{
  "num_hidden_layers": 10,
  "hidden_size": 384,
  "n_experts": 48,
  "experts_per_token": 4,
  "d_expert": 96,
  "d_shared_expert": 0,
  "hidden_act": "swiglu",
  "moe_layers": [0, 1, 2, 3, 4, 5, 6, 7, 8, 9],
  "router_score": "softmax",
  "normalize_top_k": true,
  "routed_scale": 1.0,
  "balance_loss": 0.0125,
  "balance_bias": false,
  "router_z_loss": 0.001,
  "router_bias": true,
  "init_std_router": 0.0276,
  "lr_router": 0.000684,
  "vocab_size": 16384,
  "norm": "rmsnorm",
  "norm_eps": 1e-05,
  "tie_word_embeddings": true,
  "optimizer": "muon_variant",
  "learning_rate": 0.0107,
  "beta1": 0.9,
  "batch_tokens": 131072,
  "max_seq_len": 1024,
  "train_tokens": 522100000,
  "max_steps": 3984,
  "dataset": "wikipedia_en"
}
Below are experts of layer 6 (counted from 0) of a mixture-of-experts language model. Rows are named gate (a neuron's input weights, with its number), up (a neuron's input weights, with its number) and show model dimensions 320-383. Each number is 128 + 32 x the weight over its row's rms, rounded and kept within 0 to 255. Numbers have three digits each.
Before each expert's rows: a language model's description of what the expert responds to. This comes from a sample of Wikipedia text that the model never trained on.

# expert 30
It responds to: Biographical subject verbs. Subject pronouns he and she and main verbs like was, has, became, got in biographical narrative sentences.
gate0:102132159087155075157159115157162177156054158135212092123122144114120128106122143141143043152135128093135131133136106145112131135120113112101096105176099153083120122088148082105055138135130171
up0:128139176113137160126119112098140119137060180137107093127162127123133130224102131150105111123138119167120146166186155075139103097175070171117193176082201170176170127139143135137117129157151128
gate1:102141166129111169095182151100102151142126114121138145079153146127125112155058140134103152147138105058157162119071136105124100139089153107139177158126128133117155152109101098146115156113196130
up1:110132110142166120137072178132109163074176151119152058140090182112106218155147143139184095077148111094120119108114164137163138191131112069078146126120137114146145192110117100132148158112095061
gate2:117085113081090075079091096094099138082143144132167107164169155128238149103145100157119201146109146123148139137119133170128112164127132126143083140160069154158078151121136168206159131134072152
up2:100182170123091153151068122060065123108096071139096110152145100181112129109091106112067124150160163143088183108137133185184129092111149098102212073118112147155154130145062067156098173147136116
gate3:081113154126117071028160141140147077188108128110190115205170117140117112089084132139140139112128119127159159169101118163162137130112140133083175139127146096132155142140126122129111180126162121
up3:112140124141050126058141123159097157099129105153097147091147161130135149063169146160038075114115168047119147117118116167110149121124114124167136134087132119109083151089127154144117110119153173
gate4:163120154115112175075101151056185112147160073127092126112137117148115112102145141145115131072106144124122082168067144129147143141188162076107127110094187150148113076119056107157083057099129098
up4:160148144134162108154163092188046125160182151143139123143105139127129151226154143145086196081132092156141132131072109171114137163133168125140101151159108109074146149118176118124082142133170162
gate5:156094140162172172055137131112137071128140137148126166130136156156122160092099120163030131130204115096142135129115190158115149160150167142150126149176143110129065135055118149141128161149184144
up5:115079105115074087168072104125133143135122101151105229155136099096139106111156115107156143112028108098123105202079122119147134175076112134126146128135065165147102127100142110141114109123176107
gate6:137138162098122115154137113117111105157077148105103168080170162104104118146179182181115131081128115114117140093086102091141141118114157182140206104155204129140155149146126110134143109158064122
up6:059118163134086141159136148134158122143155061097080085086080128185159150165154130137108110157124132099150139153125134146184064196149118077128163146121119134100134119141114152102065094124149077
gate7:143120149167116183139166146140105111083210146090112144091165108143065102103087151077113146178118092153160093153158179125134166130122159121115118142101122153121066119085180138149102148149117149
up7:126092101129151107077079151081086133120154102198194125194083135116137137148157138109107157167126107148120131123113150114110091045125066167050162157149133172120077128103066080139109150127153173
gate8:115129104129188104150145159166112134120159108152172086124116159117116175184097103154054084117123107115114107179092176184171177047229149141105112122132077113089140147130169149145168135134132122
up8:162080131113147052122117147151142122085109132118112100131158125141170072129121112114144130120119084104142146128091124179095051102093101131108104198140135166102161103144118128122109113122068102
gate9:145165131194165201092108118098125116067084134137160119106182181161164114111128105158153174073171130166137143112061103031148105136139151049203132116111167127136169139135083101152168117095111122
up9:124128088198153150146136093152156125129043161143186134120085086137083149166082167112169062154157104119136142126120133161115132128109139134138154146096139125105108113100096101123134152062115110
gate10:123196158110118135097126139136145182143132116174114076117138122119123145162064145136101038143125144162094090106100158141131118079083152112069103107125114110151087173156081111104109122128123088
up10:098062147058073051060168150098127138136180108169180081080119113109132134101112080158123077135097088105098117122178173137133121131164162173119137100076117171193109150119088154137141143142108185
gate11:103108121090095068116107078171185100142085130158121141161159204135140111188133147166046109125133053140128054126124117165107146122107143111174122115122138133140094198106144112176130093107127141
up11:147143118132151112048130188068067133097152119138121126133177122141111116138138148118088072122108139120132063129100084113155130135147141161103234105081130147128128080164096152120209143139196161
gate12:126102128157025088160156097206092113079141089120146085132120167091144103153099127177113146145052164194133167119116152106171110186115104148177129154123081193149095160096177106152077106177158082
up12:110167141046115110133127126134072150099100102119104032153152118137119126124106113107090176137118092104118130130181068126116138098146156115112144186146108067158180181094137101129096004196120111
gate13:129147117147134136151169143118135121098118110126147163134119119157145124087121100124091094166113128182134104140127105081114105102081096132098134127113104102137138203131167118112171138130166063
up13:153154162127150158125147111172191090103156158122099154158157188082147131143095088091146165049138086155110119116148117100135073160148120125149132130097141100060109141079119129098141165143205129
gate14:124133094154168140093176145127105122082128131165183169136092152112150151111133123141199140131123137148114093124110141165147084126034129091168097074111094132126127143101123123144195177111074096
up14:171187117123139164031149116199165132139097083117096078051076154092138123162100148142162135073139150117116075139093113080124148198107142125171150151169188130153125124155139149115152083201117125
gate15:106125201164117186097176128092104127114124104153129124135142145143119164144129025114132103198118103112148160092205102113154113140097138117159114135107162176097143131124076095099160116145100104
up15:141160133078094156137158066107217178106138133085162173126131156117101112133106126121102131135120103179094163075107120134136168072095107096114173078095149146214184171174139131093119091103114162

# expert 45
It responds to: Determiners and modifiers. Determiners, possessives and modifiers before a noun, such as the, his, new, British, national, first, own.
gate0:082087166175120133138152179078129194107133138137143141044187172112153124096185094170131155149101064124087106148147160113112145155101108134100045167119148145123098127106161123102147135160154083
up0:158146111164156111114104110108208118150157146125132145101090122159108113152147131168150137149132166130153112119142163165120156174091221149129120070132119106152131144155144088095183100174132133
gate1:093075159116122169121132157172131142104145194164097160124167141154128156145139173135169144097130109148128122092141122121143145123117097138134166148154154110155115130133178162068160129046198114
up1:139100139087168126098088132120216112159114116127150123130110131134057078174098089124080140145127079078140179183082144134147108182114144195120083116132106135111157143184152142174107143171167136
gate2:114144146227125058116129107118083137178154154112121101126115126133115171084168128163123095158128158103126092176104134138184134168099153106123149097103145123074135111094139116098161011154089123
up2:073138138059137158120113173121114082149182149125149127152091082217109111117150102120077176132123139130150154135136123175121091109152060134084100138057085116147159133130169114179151195137087072
gate3:143143202137091134188143176136187139097190084097147178056131192153138156163106119107128125092170181081126174168115115135091127119146114138095081138083128113163096156154143112128078124067153114
up3:141037153187106120100093170106127119128178182168165146165098124121142156111132116133125124125109127187122113116097148161137123111147118166124167114099109132127150116125141181116119142093177106
gate4:118096187164134120161141100063116114062177174141148111130119065125072150188118083120106132095103105124144151145129100160144197129199139070075075134117162120073124137120164169155134144096137092
up4:160183158114152119165141118095116145150132154165070163088119122131133199145166087111128122166136133087154113147133168071087165089154161113182128136127169135175177069177135094154144121046137173
gate5:135130134160111125117089163124090159121225084120120129147099158095105119167081093153073110099112130092122099099166113133044147057132094123114132082109125070072114142105126135157092118155119128
up5:134126119200171077088146100109150168128116114180131150122129112145160166218097170167127078130096071163125112132184153108148193151100137156085118125121127152168156089132138137130150164112131157
gate6:164088161144118155202130110132081142158194087158132119101142107157144132133089128083103115101120167123156090165128168112127115093100141113110154134150140108079138152119162118122082177141126129
up6:209111124126120092151198153108177220140145095111132089131147125158178142164125148146174148100124133160122087096102106144151118105105123163110112123117120104142177115123104121076186144182200165
gate7:136136112131140189103110122134141112097109148095105136149117171182094089099158091077128129095133192084146086141111204139126139174172116125165096088141123107084116144077137128087161079166128155
up7:152136181115062097146120104117148122148176149166127101071148125136134156155113144105063139149159072190125155110124090113123149125091200082087122137183160093123090130119171158136114094096109117
gate8:047082113128126112101121117114136155132156134094117167137118106143122083141124136098103151136115118165156137095135175146082220159105117161106099140163136135093175090146132175139102095150119147
up8:151055150124129185107144104181136104157173125153150137115121149095077158131163115202108106144113198123065153116134099133134151151132143178170193109188131154089091131148186124154143089092068115
gate9:074097166137096098145156123095180119076107126114180170121079120119100116059133110136127125162092134093135150112102090129179084171146100136139144098124106071124089156103100077130138134145092105
up9:120091131130145105173117126171149164170185085175076105105152136097135081146205181158133103094099114118080127160062186131115139156141022134080155182137131146110102124144117148145138136147129132
gate10:107161057161156094108142158161076116111050150112098147153188133131110102173126126097120169162065071147168104159150134064187128152129093100108177080113092109038172171129110114187132122199105164
up10:160130073149150110140136114089133158157122135075156094144190127130192085098106139125117099161106152122099142114199121143136093107127067032114154129125075156136155106140152117102104136115128145
gate11:131139163123136066080145164113043067128129153092150074205075154124090103133138108105111063120000129128130098059145071090117071115089133096122118169115133167127169158091072113161097156139092170
up11:150173134151097139114097142128146147150155140113171133173125139109192169115129144170056121138064133106142158089104144118069126179114090118123073169152071145157164089119146179155120124163095157
gate12:115135157073139103184117101142133180153135113160125061128173167134093126167133115164106128096065130087105108172156144162170128086115140165081140075091155098224115129183098123119163152121126140
up12:135091135115108133138091106126229143097092143081102086125078110085120165118176158120169148159133066121132124122087130163105136187134130150093118205114130115121109125156098167128141149107170144
gate13:101114088128139174166191089163158146111183125093160122143140112112149118192129173162144120105156148155089183122093135078134118198088137176147183081111172158235133151111163140107153072128102196
up13:124140091184103171141118111167171103116137152095057112175121144125104110106084124126140153190062196069152193146141119114145156084117111174113142116175092173124107126081126100182083133140181139
gate14:152058113130131149112155128114149131089131110206057090131186128137076127170103087139094111107146052132100123157079136139091169159136124144166107099140088097049099133104125129135159173146145134
up14:138141129106155140120121143174119161165105156125092113140124135153155151104174132136138151135170129155097148198125140149109133132153173192130163161098152142106189086169114111130121150088114125
gate15:105130164090166168078079172178090132192098133098165151110089179134158096132122160134133175163146088133080119129111074148166075149160127097158096103074164126186154153137184123174095131115101134
up15:098251126141143148105174093138181122144149062158123129111071097079151147068157123153141186111154139114141144144107171115126152217101103119093117179158086140123116155137134085154139081141137150

# expert 20
It responds to: Pronouns and modals. Subject pronouns, relatives and modals in quotes and clauses, such as we, who, that, would, can, before be or have.
gate0:159106146128105103133130123109128107149159097156116205138146114117113144117092129152115117112160156153131102112124101138100151160098139102083129117098110048137163120071157202132169175144137073
up0:128181143078117149119142075026172128104121083106093064123086144162145149143116147068117201088093171147173102084115146137131115113149144128149078117118107108134128149080135154110073127097166119
gate1:128116185153111092124135131136157144110111158167230130024100139114147195101123116142137085152083102142086142086120134094110109169088163076173131093108180132085152095200122153158152168139071179
up1:136118113113099126140169111136129096118127170159060113119100095133141132101125070158150146131136116136182108108121179136162185188106150131138156160130150124112163101111146142142123163158115086
gate2:156081120114144147150106176095166116124141133102160069107075175166121125150102169128162098153099032153171136166121118163122093182142099102170091163137097102117130120118148112182087116157152155
up2:127126143106154176165124171078113167091133128160135103125128069086157135075123071137101155124143142084076177110152135137162137121137102123085164142165133168133142120061130110122097136218162118
gate3:149171178175128198134143091132118082084139090075109147105179217124125169158164117118161155120151041072134144120115073110079099154117120168152067110143073143089127140085110132127082115103118077
up3:072125181131162126203100113066122121107155090141103164107137096178123124199068053170029095128157192092133169103083191164141157168112173102102138142096085106163126158130155093146071162170117121
gate4:121115178119153120142151058110136140173111155165105172131155154169150168157108059142067187128103148164134073071122137130132121134090135136178142134087129183102090101083141094105120183093096091
up4:136133144117170130123149126104140097103094134092182123185118145147172143130116140129169185173114131123079140139147095127061130125149106113109090047156123110123129136158143182133138107097089141
gate5:103156090118162121155125132211098120177106206151157133133092078057193186151147088143153118120126107149150100131125114135136164187118114098098121182091176109075114162130051171118139052164144145
up5:144114060102087075140138157056111128111122157109067131225113121129077117115085109099184111156167140075141190123135120131145145135127133116148149075119136129094107083108181140064122111155164104
gate6:130114163094151138136142142110099156148144127155118069131127092179097097052118143105150190117169144116158164136091106184095150152176123152137113160102100152112110140121105102116116112146161094
up6:146084148105091150109177130206159133099134149055126124114144115120119157174138097144139106103170106190156109207109097140165153130096179098183129175118124146115128167141118174117133156129151087
gate7:130131144153106136104086132145183118135093136115149172148191126145149134086075114158130159141172136167132129129140134136163150119167082090228098119131093123115132114102121130169066149149112175
up7:130075115098085108159180089097120139180053170133137088103126129098172175104090084136077126112130093091147175117114176142136082093116069177171164150162157117174066146133099087100102101136203122
gate8:147117094084122159134102138139139107062135130100116110149174169127077103102120140128132098112148198128115148138062229084111149104146081123152147132116125100094120130161157115021123086137131120
up8:179189107136160126120163093144190183136165140042145149165185095081130095154138125179132096142190206098139131126104101113102156112167146114120150134108104113157095114127087083078091123161163086
gate9:139141103113106101050126168082138125126145168109100169116128154113154134155072153105104196119182065115119106130138113092085123135179109107124129124160134076091175140116102148090057055119170086
up9:163137175152120125131150167185144137131148105188081108157143100112137118142129165120101143133111142097109130077020150112134193159135108122107163191101130158128106147132125115121088149129155151
gate10:176132127110146162104154090137090103110097113164132156086199127095135138096150151106158122135093116121085121116127112092113156144173115124136090100117148156112094139146168168179083120108158127
up10:174135119045212095160068095094111072132174140144123128132113123146111150095125181170108087098135101085140096145177078042140106121146171113107128138162085158140153119086115107115068157200130134
gate11:106161139198185160153088133107174091106098124098132114118157166125179054176149168175145125197109113106095119117147129131128184114074135126127100119084144142127151115077115125087110143121070093
up11:174175137145108128096094147128105098150111109135181131100111124094129154092094176097124115112145130133144155115049166150132158163087126129168133136164102082117136154162121138130173073145108131
gate12:115175154128102155130110089183137105087148066074056124143113103141119088171145148085130099150142160141134098150135134126158135176073092135095127153115064120125143101117095120136148098167135113
up12:054109151137180125162139159101089145133064134187132114193091145119107089122142078114123159104155158145128039115087181110113164152099124116096169105111130158095127139146168115106131070075139057
gate13:100134146135149161091126113100132120102096125178063146136125156155108170100190114097124091115153157103135107165125144160255089106084160137120118108100102170131072193108133147104102181130114103
up13:112163081116107096136147099088150107099185107147095163055144185118137138150160165085108106130132136103105152154111099150123164086099137173127156130125077145114143164154179125140161164166064128
gate14:150103158157119137093139097101078155122134189115162141092141191147125134094163158168128136154114165070116117133109209066162224114138139122130119111182185110170125143170122148146164174138109116
up14:133123147168080123114128137146102148079140135139125170154138152120125081146138151082158124120082160120164134086134110136115145155140106090173165126045142107170097151114164156126119136121167073
gate15:157193145154117132113134153115145178135175126109072132062123147133176164089096108139189102123096152120211032173182147126116121165092127108108134139143138157116126118133113107114147119107112152
up15:134125129131171117120129072169150133104081119140084194138164182193100140133098114089090151093084132081101145194123107099123151115134096163126124098144149151092132107119127132125168130199148117

# expert 1
It responds to: Sports results headings. Nouns in tables and section headings about results and honours, such as Award, medal, Points, Cup, Chart, often after a pipe.
gate0:135132108110094121126126142108169112145169088116124131125151143193106046121131140116147146116082153155113190088141134158127158111119124068151101176164141106098144117180166077094132164126084150
up0:139193143027100106181178197154151134153127135150128170098089149130192134126111147157114105105151123155131110146117155109094099112103126147111154154190152175142065124162171129150181165115153165
gate1:130065172152091164192154136168096142031089152147125127072153084104132120151164172134137101140126175152194083088141126078192203133132137166119118148097165152146155109199080118104154131113132109
up1:116116140108131088091144154117116146136073126126113115131160122165157086147115227155127117144079159180090147119105130127124093129180110081090135131139146114109110178076119126175021109131088114
gate2:120145133186100165112124097149120168137098163087093104128155122114184151115138112172149135155125118111152163123127102117088129165203105152075135040166093124158127058113103116107158079138100087
up2:099105173129181105145123131146190160122129135165124119119168114151102067144137085136154100090113188076097113112140137127124052111146128094099121094168168145069144110136134162125108116134142042
gate3:123085094099083066123151095124122095131155083124120117118126027159157108145062099144126046132144106151173049081167125137106196143099112132143064122072179096106103165101103118095070177095095118
up3:111095131142153099170171161114091093143161088120111147161085090121138114054127194094130120077065173151105130128126090130157111117147176079123160128130158103185157076127102243159223110144148119
gate4:132120101111120102118073103128135086113118140091135152098099152043110124189145149138117188140130150128112185160151201118148140111136128143149161117136120115153098130155156221145133132121113144
up4:172100098055177099095118133090200132074144071126140146061171121136118125146147141095133123136126116128088072124084080103169142135123089177165116137072212174161062145113120146150117109153143157
gate5:050172125100102149155146191171161084157133079076140102124113132057057072101182128102132134131108101090148127093144173131075117108141117110058116102131116183137117162117163093071143121111148085
up5:102102105145076128157105195101105123132152131135131089114177091176114101168137118106134119127163032220144139121132157124058135116146112136136136137172141207134133066107106110139166184169103091
gate6:136174150151134127157162140130095137092121122089184191150103160115145100104141070136125125107150102150108124235126178097104025104184125123149087203136115125145108116196123131106138171117170136
up6:153143101129207130198110190189104134138088093105160124100111154147098144112068144126055110133130144151092165107124132100168109131133132111113102118146088089158127118108163165066151110160116101
gate7:112109118129182139096070175162140147093093164103084116119090133090130168175121144114065140149136077035127126088130119125119202160114116113194106144160129163158154090210118179136059100102129174
up7:074158118069133093090108119179125162150102103114143142121083154077123135141155117148127139192133097164108161131127155155105146147102109167039085129120115124107108131054113125122164191150120136
gate8:097123093088141095174030125141100177125139148138045101135188110103119098161143128132084138107129127099115155145106153144106166102127202162139123051082199119121132148164137164104140177139164100
up8:164106183187148129140181167114099109163117047142187155124092115176197132131094107140158093124135115086159116134138148155124099142148134140153164160125110153140088175131103093098098100140089133
gate9:111147161104127104150101117172173084130102161098095174099167106163160086149132135116101146139164131171117098109177124145137121103137093142161160150111162093141088127100161183141100164131184194
up9:157115157127176150127099165128062145101112109105182080128123112115107129122111077161101189172101145033143173152152120141193125201109163142086092144136142128106140182118127107117101126101100104
gate10:162088111155122066178118193103096148095166132156086132075132161188122076103138119145178149111170084175164151116094118168182184156119118105170126143170094071103116131067136100112088136169145148
up10:093170133167119126083115088145100167110085122130146084131166078150129138125195057123090142105172119178151139125126147117148123110125177107116113104169117150150166090147119168161147172128096154
gate11:077143120107111136110161134082117083077165118114147185090161134183106077129081106185097093121142156139137082243161155061154109163175152198155138121186181112170096201169109080107151128125102126
up11:153146135118154154103163170198132167186116094094172161116175139080000145189160119135164133099121122120133103171173134139146095073096152109140070074161153178136083105162121154109152119090108129
gate12:147093128179139122180103160153153136086150114109165116100082097144153108100135137164150116184126170105125093166072192144074089136112195193161069124082107098128111083099115134184127166161059135
up12:121142133136133198096084183150141184107094116133136108111127081073126139158118153165130138156137136086154116158122180142155112085055126168124147121156116134145147115108099138103099137059059164
gate13:121207049104118089090125144153117149133128112191142095106122102084124099152159117134121117184118079174137105160141131123116104131071146138122156151163137142110095120168110104125155132152097153
up13:150135149116074154155083146118116085086134159146088093118104149075134154164141087090178195145114124196166092093167109082171182193145203103128134160085163082115206114126145116164128085096118149
gate14:120092161146116146151094114187151090100137122116099124109095131137180101093137131181094075115175140129166115107146135142103047167147119143165124094098108085128095100116128117106138197066109096
up14:056125148152183103112100136114121132122100132185179094190080127076105135165168121130138054160120154123111095098121109120105128151114134106166125138151109080098126206128134127136132094078158144
gate15:148096144136145155146163065144107108122126121103105155128161151115145160132140108166136117166180156092089119222195145104183136154163119124132100106050117096145104124123104075082166150096038146
up15:105092151147090089102098211059131100154101101088102127164116207144139159155127154120100158084169125114136107079133154119113147107148151083133119103151107166129108074126112081124134157124188084

# expert 36
It responds to: Opening parentheses, diacritics. Opening parentheses in tables and text, superscript or subscript markup, and accented or Cyrillic letters in foreign words, like ø, ș, Б.
gate0:115112200076126142080090160139138116084077114111088166131125057120134156087151143163144169122070143122130133102126138065066068095139160103200108148129079087097117114103131082145094128132099161
up0:101116127190115078119074136115161154091143113113122158124110127121140129064117109137156057192146092129126087100167085129109159116060145112139088133081108078118119100146161085139114162120117149
gate1:102103127160162132102119144150156117147147184090131105128066143074112099169139138117155155103136133106173089194125110069151136104106154142138116076149123213146108159126086067137113112163120137
up1:107098198091148154160134117159099064140083127132170112136162150145163044131188205202149164102120088074069120116072098137135107141098131129130185126163115138130192116098125091117121104147087153
gate2:126125129164122118140153145153167154102056149125146151114129163079154153166133178129114146121049084165200067145079149102193149127078154175135088103208148159168145140155192106174155177135158159
up2:116144113166099104149151135107093176122116189151177132155138153112138167098067120105128152148122117044124138126068074157109143137097134135136046121172133126114142120071134110102159177109102108
gate3:135058099214079134118124139099059134089108165145087166127075068125132111129108105090089122085153104132130111152083145086070077174157179149089141130086150088092117162098136158140122137104124134
up3:172107133161076171114182183126120117103149087122165140146136120097082118153155101075141113135174155119069141152143070065103138098102115088084123188135106157109165158118071149112119144185195067
gate4:164134096102129062170118165123126172108124186095155099146131117165082217108088096079100137150155136149110141156134166099186124144120167093172074130064152155161093113094123106102135117154096070
up4:120112134088159157124151119148077152171142110116093159164106124102080080157104141167137183118171140132072120103144102125139104121111127174149168112126084113132206143113126138127135172083121156
gate5:121142095145122120136131139154096152103091118147137115161127152122122123122134107156117088134088119141099132091151177112158111106163121121141112121143119044099100135174125119083167142149167109
up5:160125157124122108095084079080128166106191109120111138121120172124170062131147173159133147092097131182095161060140119112124069230127129107151111158137114137107130143134183149160156142109070001
gate6:175156207134126117140161084126043106062125164087094129129147106103128130068108146149071168130142142160133124157068142122102113109073112120125142101185111076110090124133111126143092153166093105
up6:120104162133112158100129126091095100076096176140103141084132074106080197138127124121123112155055179135170125092080129156142135117156168131108045172096117116124139082136139115126149143134139060
gate7:104173141103124130136104082066159085160129148150166062153114131119146131128167090137196167196165147120117066175153119071170085141087135137139103153138152170106162123130113176076201097065135133
up7:106184084060149133143121189115132099115081137169104085140124137112089108155096058116098151106212127146171152071114122104176164133134120138200067111106097144141140166118122129175112137138098167
gate8:039128152091147197124169113161170131136184076197190124119078141116095119125125104128098072189102083133134201140165135102160145139125162126144095143173193115131109172112114124124139125168153140
up8:105104097156141083179120120110114154151094111110086121139214103095106109089124151113110116160141126121194086124108090200090147114117101156101086182168133147114104136153146160083154152096156106
gate9:138115151155125106109115147142097143125070174127147094119144127152106117138093071154163077160155125139091157147170133100202194132111159121161147145115191145125151076107075102116133114140126190
up9:138127138054062068138120127122135211136140166090110083103129154109127165107163122141157103144068136095113117124111067100168130109083118076112083093096150171103103156155102125199091141131096146
gate10:085088108117156140098086159123133156114086143107104119122136127081131077134179186143105091130106115103087131095169112205134144158118130086140067090097146099110100119106108106065126112118137098
up10:073130156145078095117132074195175100130089174146138187163182126156136096143141093090112147170111179121135146088114111129100136157093089113209098093122030103128104101127178113163125139111116120
gate11:135170180149120204167144126116167127084128128142121137189134077068117063148134144124119106146145140070156064113159141107125131155144127113108151185177154148111078089191130064092131136124159106
up11:117181104180165115160125142181132164123098175124162146139128182125095179115092161133077089121150178136086143139172107111118144108163159165162117114077163136136132159175080101108176170150099098
gate12:138135072123117110170066104142129100104087128109167126176124124108092121078106066156140127150119149131086169186099163157172109125088107116159141095090188123140126140142086108143153129156149121
up12:152128101161085145158070153132147147196126090112088116142105194092119124123139127163149123120189136121109132121097113107118185107149147121166082111080135125136062132066090085072135159106120118
gate13:098096104081091165096103106168117124061180067092138178082088115069096139174155152160164165149132093121113133099128137101082140116168074105115109132072172118123113084162066110179098045133143144
up13:127148158168150149160129190167125138142130126150107134115143179152093211130129106178147132194107117101165155161128131174126056150167123114112101111164132128139078109131148119114156156134110172
gate14:159121105080067162130124113119136121134110119156095068124113156022201158111126154090117124160163133101152111174119111114160110133068160167126109172164167120089093195095174145144135125115140107
up14:143065110094098142212115130213096078089095142119129114159129103128155134069159104141137189155122168059096107155093113159110176093152167118182118078142110135159155165095146096095084077165111099
gate15:115101170147173045122086115152112135099134125077153133140150089142132133201149168078125080149080119108124140071115199086175115116137151135135110126144211102135098165097165095107102169106130105
up15:152111088122126105118091107118128139135136162095130127158086226103119123146113114172014173180108094142152093142138202103168110161134152132134200070195094134136128044141070129200170121117162161

# expert 43
It responds to: Event and career nouns. Nouns after the, his or a possessive about events in a career or work, such as release, season, album, time, election, final.
gate1:125095097126148128141147160085083194145110145117174169096132133137115123126163156088116156155136140145168093171158117126104184130162054134132114105088156108161127119101041164113156087083156117
up1:119127145119142168135128137160105141105151105167115134164123134160158180134161157140135126185124142138113164107134085131116113084148155142205113098143144098093071153133176118142143106112104159
gate2:158136126106126221107215152108159098084131154165115128083124135154117133141119128146156123153099140129098085115165124155175100213138163115235058095129125076184116179181110101110100126094142138
up2:099127087080131107099114110121119076153136096162097101104111116156127105117117145162128057091110159142095064136157122121166101109157122135148139100099103144119092140128185116100131109136084139
gate3:115181124057085123163136150108167108113095098081105112107148098110152109133129139168139111129139127130145168147124149096127146169149175131116069139160111180156114106127081132156139181131124122
up3:154120134141108150103131165100109071106177114121131132141108137167156119109139122108090156146206104075122128121097139121127118149122095132165102131150143080131132143184129166157175129134053091
gate4:117130160091151121139058117134052146119147109151094157057135143106140128123146101142162059146158129149095097167124149058152130168133094125124126116126135123090108179168154145132174115178108133
up4:133133038136172107153135115074097084155170067098107052061133163141130100127169084151180148097070096129147114107161118088075107110149138184115106124129118187098104123114149128099170131090090175
gate5:095118154157154142126155199135136120159107132147119099097142110132132146161094066137158172072137143101103138130149146114106131164188136177094141149152122143123082126196129086170149087114133160
up5:107150089139174108103192142084154151152174126101172162088092141120132145098129161091102062128133120111116095174134090137103104092132088167107134146175093140078107074114099100103092100132093107
gate6:123080144129121127120120075157114138178109181111148098095120137207147127087122175136197083214100127125098108164174118115147091089177118108125181138112179116132074144115107094180107160123126138
up6:111104136093092076166157123112142129109162096068158101172082123114110102076179063184111165117156092160091087156154110111139062127116134100164064148124157188131123147110107112115121145085150093
gate7:124133151169135128143124124189135119145138093135104187090157144117132159161136179149158176093099182139067135152091157130120159067167078110105126105072113171125101138113131100151174115153142129
up7:092082147092152117085152126139156068118175188195160187146177160139146148132214084106113148114134182124154085168057071126163098088141104117184148072175087117116089200114152084124090120113100126
gate8:097133145113069110158079141127068123180189105138105154065131118149144098147170109133166096173117154121137121209158107118091143143138173116126072106170140085185104134149162176160120126087090160
up8:097121107121134096120121100140089143127164107126210131105155098106150079132157129144123166149074206176121166160098179111137135112173151109122102135181147087105133123141150188083098176128104120
gate9:113123137095163147091115205143148096213098149089125131174142149163067120164117149141116120113130095180137197098062103097087113110141143137186105115094091145120155105164142126130165132186122100
up9:130170123114118135126116121155100124151065094189116136142172135128138173193145111149171039117088164172158086114142087159083139164091157141091121112104117118152155097138125113130128050187160164
gate10:103133130142144108143114133203119139148113133073111151114117144113109170115148099164169132165150100158149090126145099065166158117131129149127133134191143124140132120154135106081109146116076145
up10:155128088081118165171182116144098101138153088090065144168115114131140078169144098115138162209132143091103131175145115115039119066147105102085124118116137115145044162099146071051119146055052098
gate11:112159134098109147155112141155053167097137125112216153150078132156196144112138116087144121134160194138103166100114119124198110130132112123175110043133141116124098102161130169178163127135179127
up11:102082172107090183147124134129127137103070093184090102129122045155156109142111158101134132150148074100137106126166151098127143086110119139072072133150142198136137100110128120098078148138174134
gate12:089107111114116122140134111181100152161124077117170078125128127129183111160136108096142103139094132025088103113135147119134152162115096058128053096130215142117068174113145133126119207143161074
up12:145122133090042111181100190116139109139126110050060110127151118110168124100094174178036100125166145152128115083215068120103136043144146153118228096131099131201196052098154123085098139164168138
gate13:136064103095128148092157157111082165189156166135097122070147089146124182131150087117142108166138102128200109178131171166134072168113099131122083064113126136102166132125102094114179093100084117
up13:073142160100103155090134159053129136091139100097103140126121109186099101144120142070143105119128028128104086160119083086139118164141109108101129129168059134157161133129144082110145152111126099
gate14:173127139100141137142128103133140115086081080112153149125124155132055151053150101157117075181116163195149112155168168146076152123055123150171052154050125129107124099154103125164075172106125115
up14:113102144158148158136186135204143168191100121136143098146152192099080125107142162152144113120129091130137154141210170128112100123058141156156132198164093119091121082205129168103105099160132188
gate15:120081125105197073081168163136132118149145088116158112122186163168123056154088112166118183164098129105125126109141149139087182104178096152119133147151134097119080118187146093160163158145131123
up15:123121151163128145170187113164124118129131140094155129111154121136095115105207138121119103069096110165132100163132092071074098142124145175125169122141172135131143053172144101111092144123093094
gate16:140116139166121157117133158160059127093157129152095162069089136119195118123160189073154111126087159148087104044147165104096169147094165102141137153165127137095145193149096108171117175151178106
up16:134138163106127152107177093115165138123103109130148199160128137139135218108227094233172160128120126102160138097141105131111106138098139130157153135070116158161090088155132114132115153093071116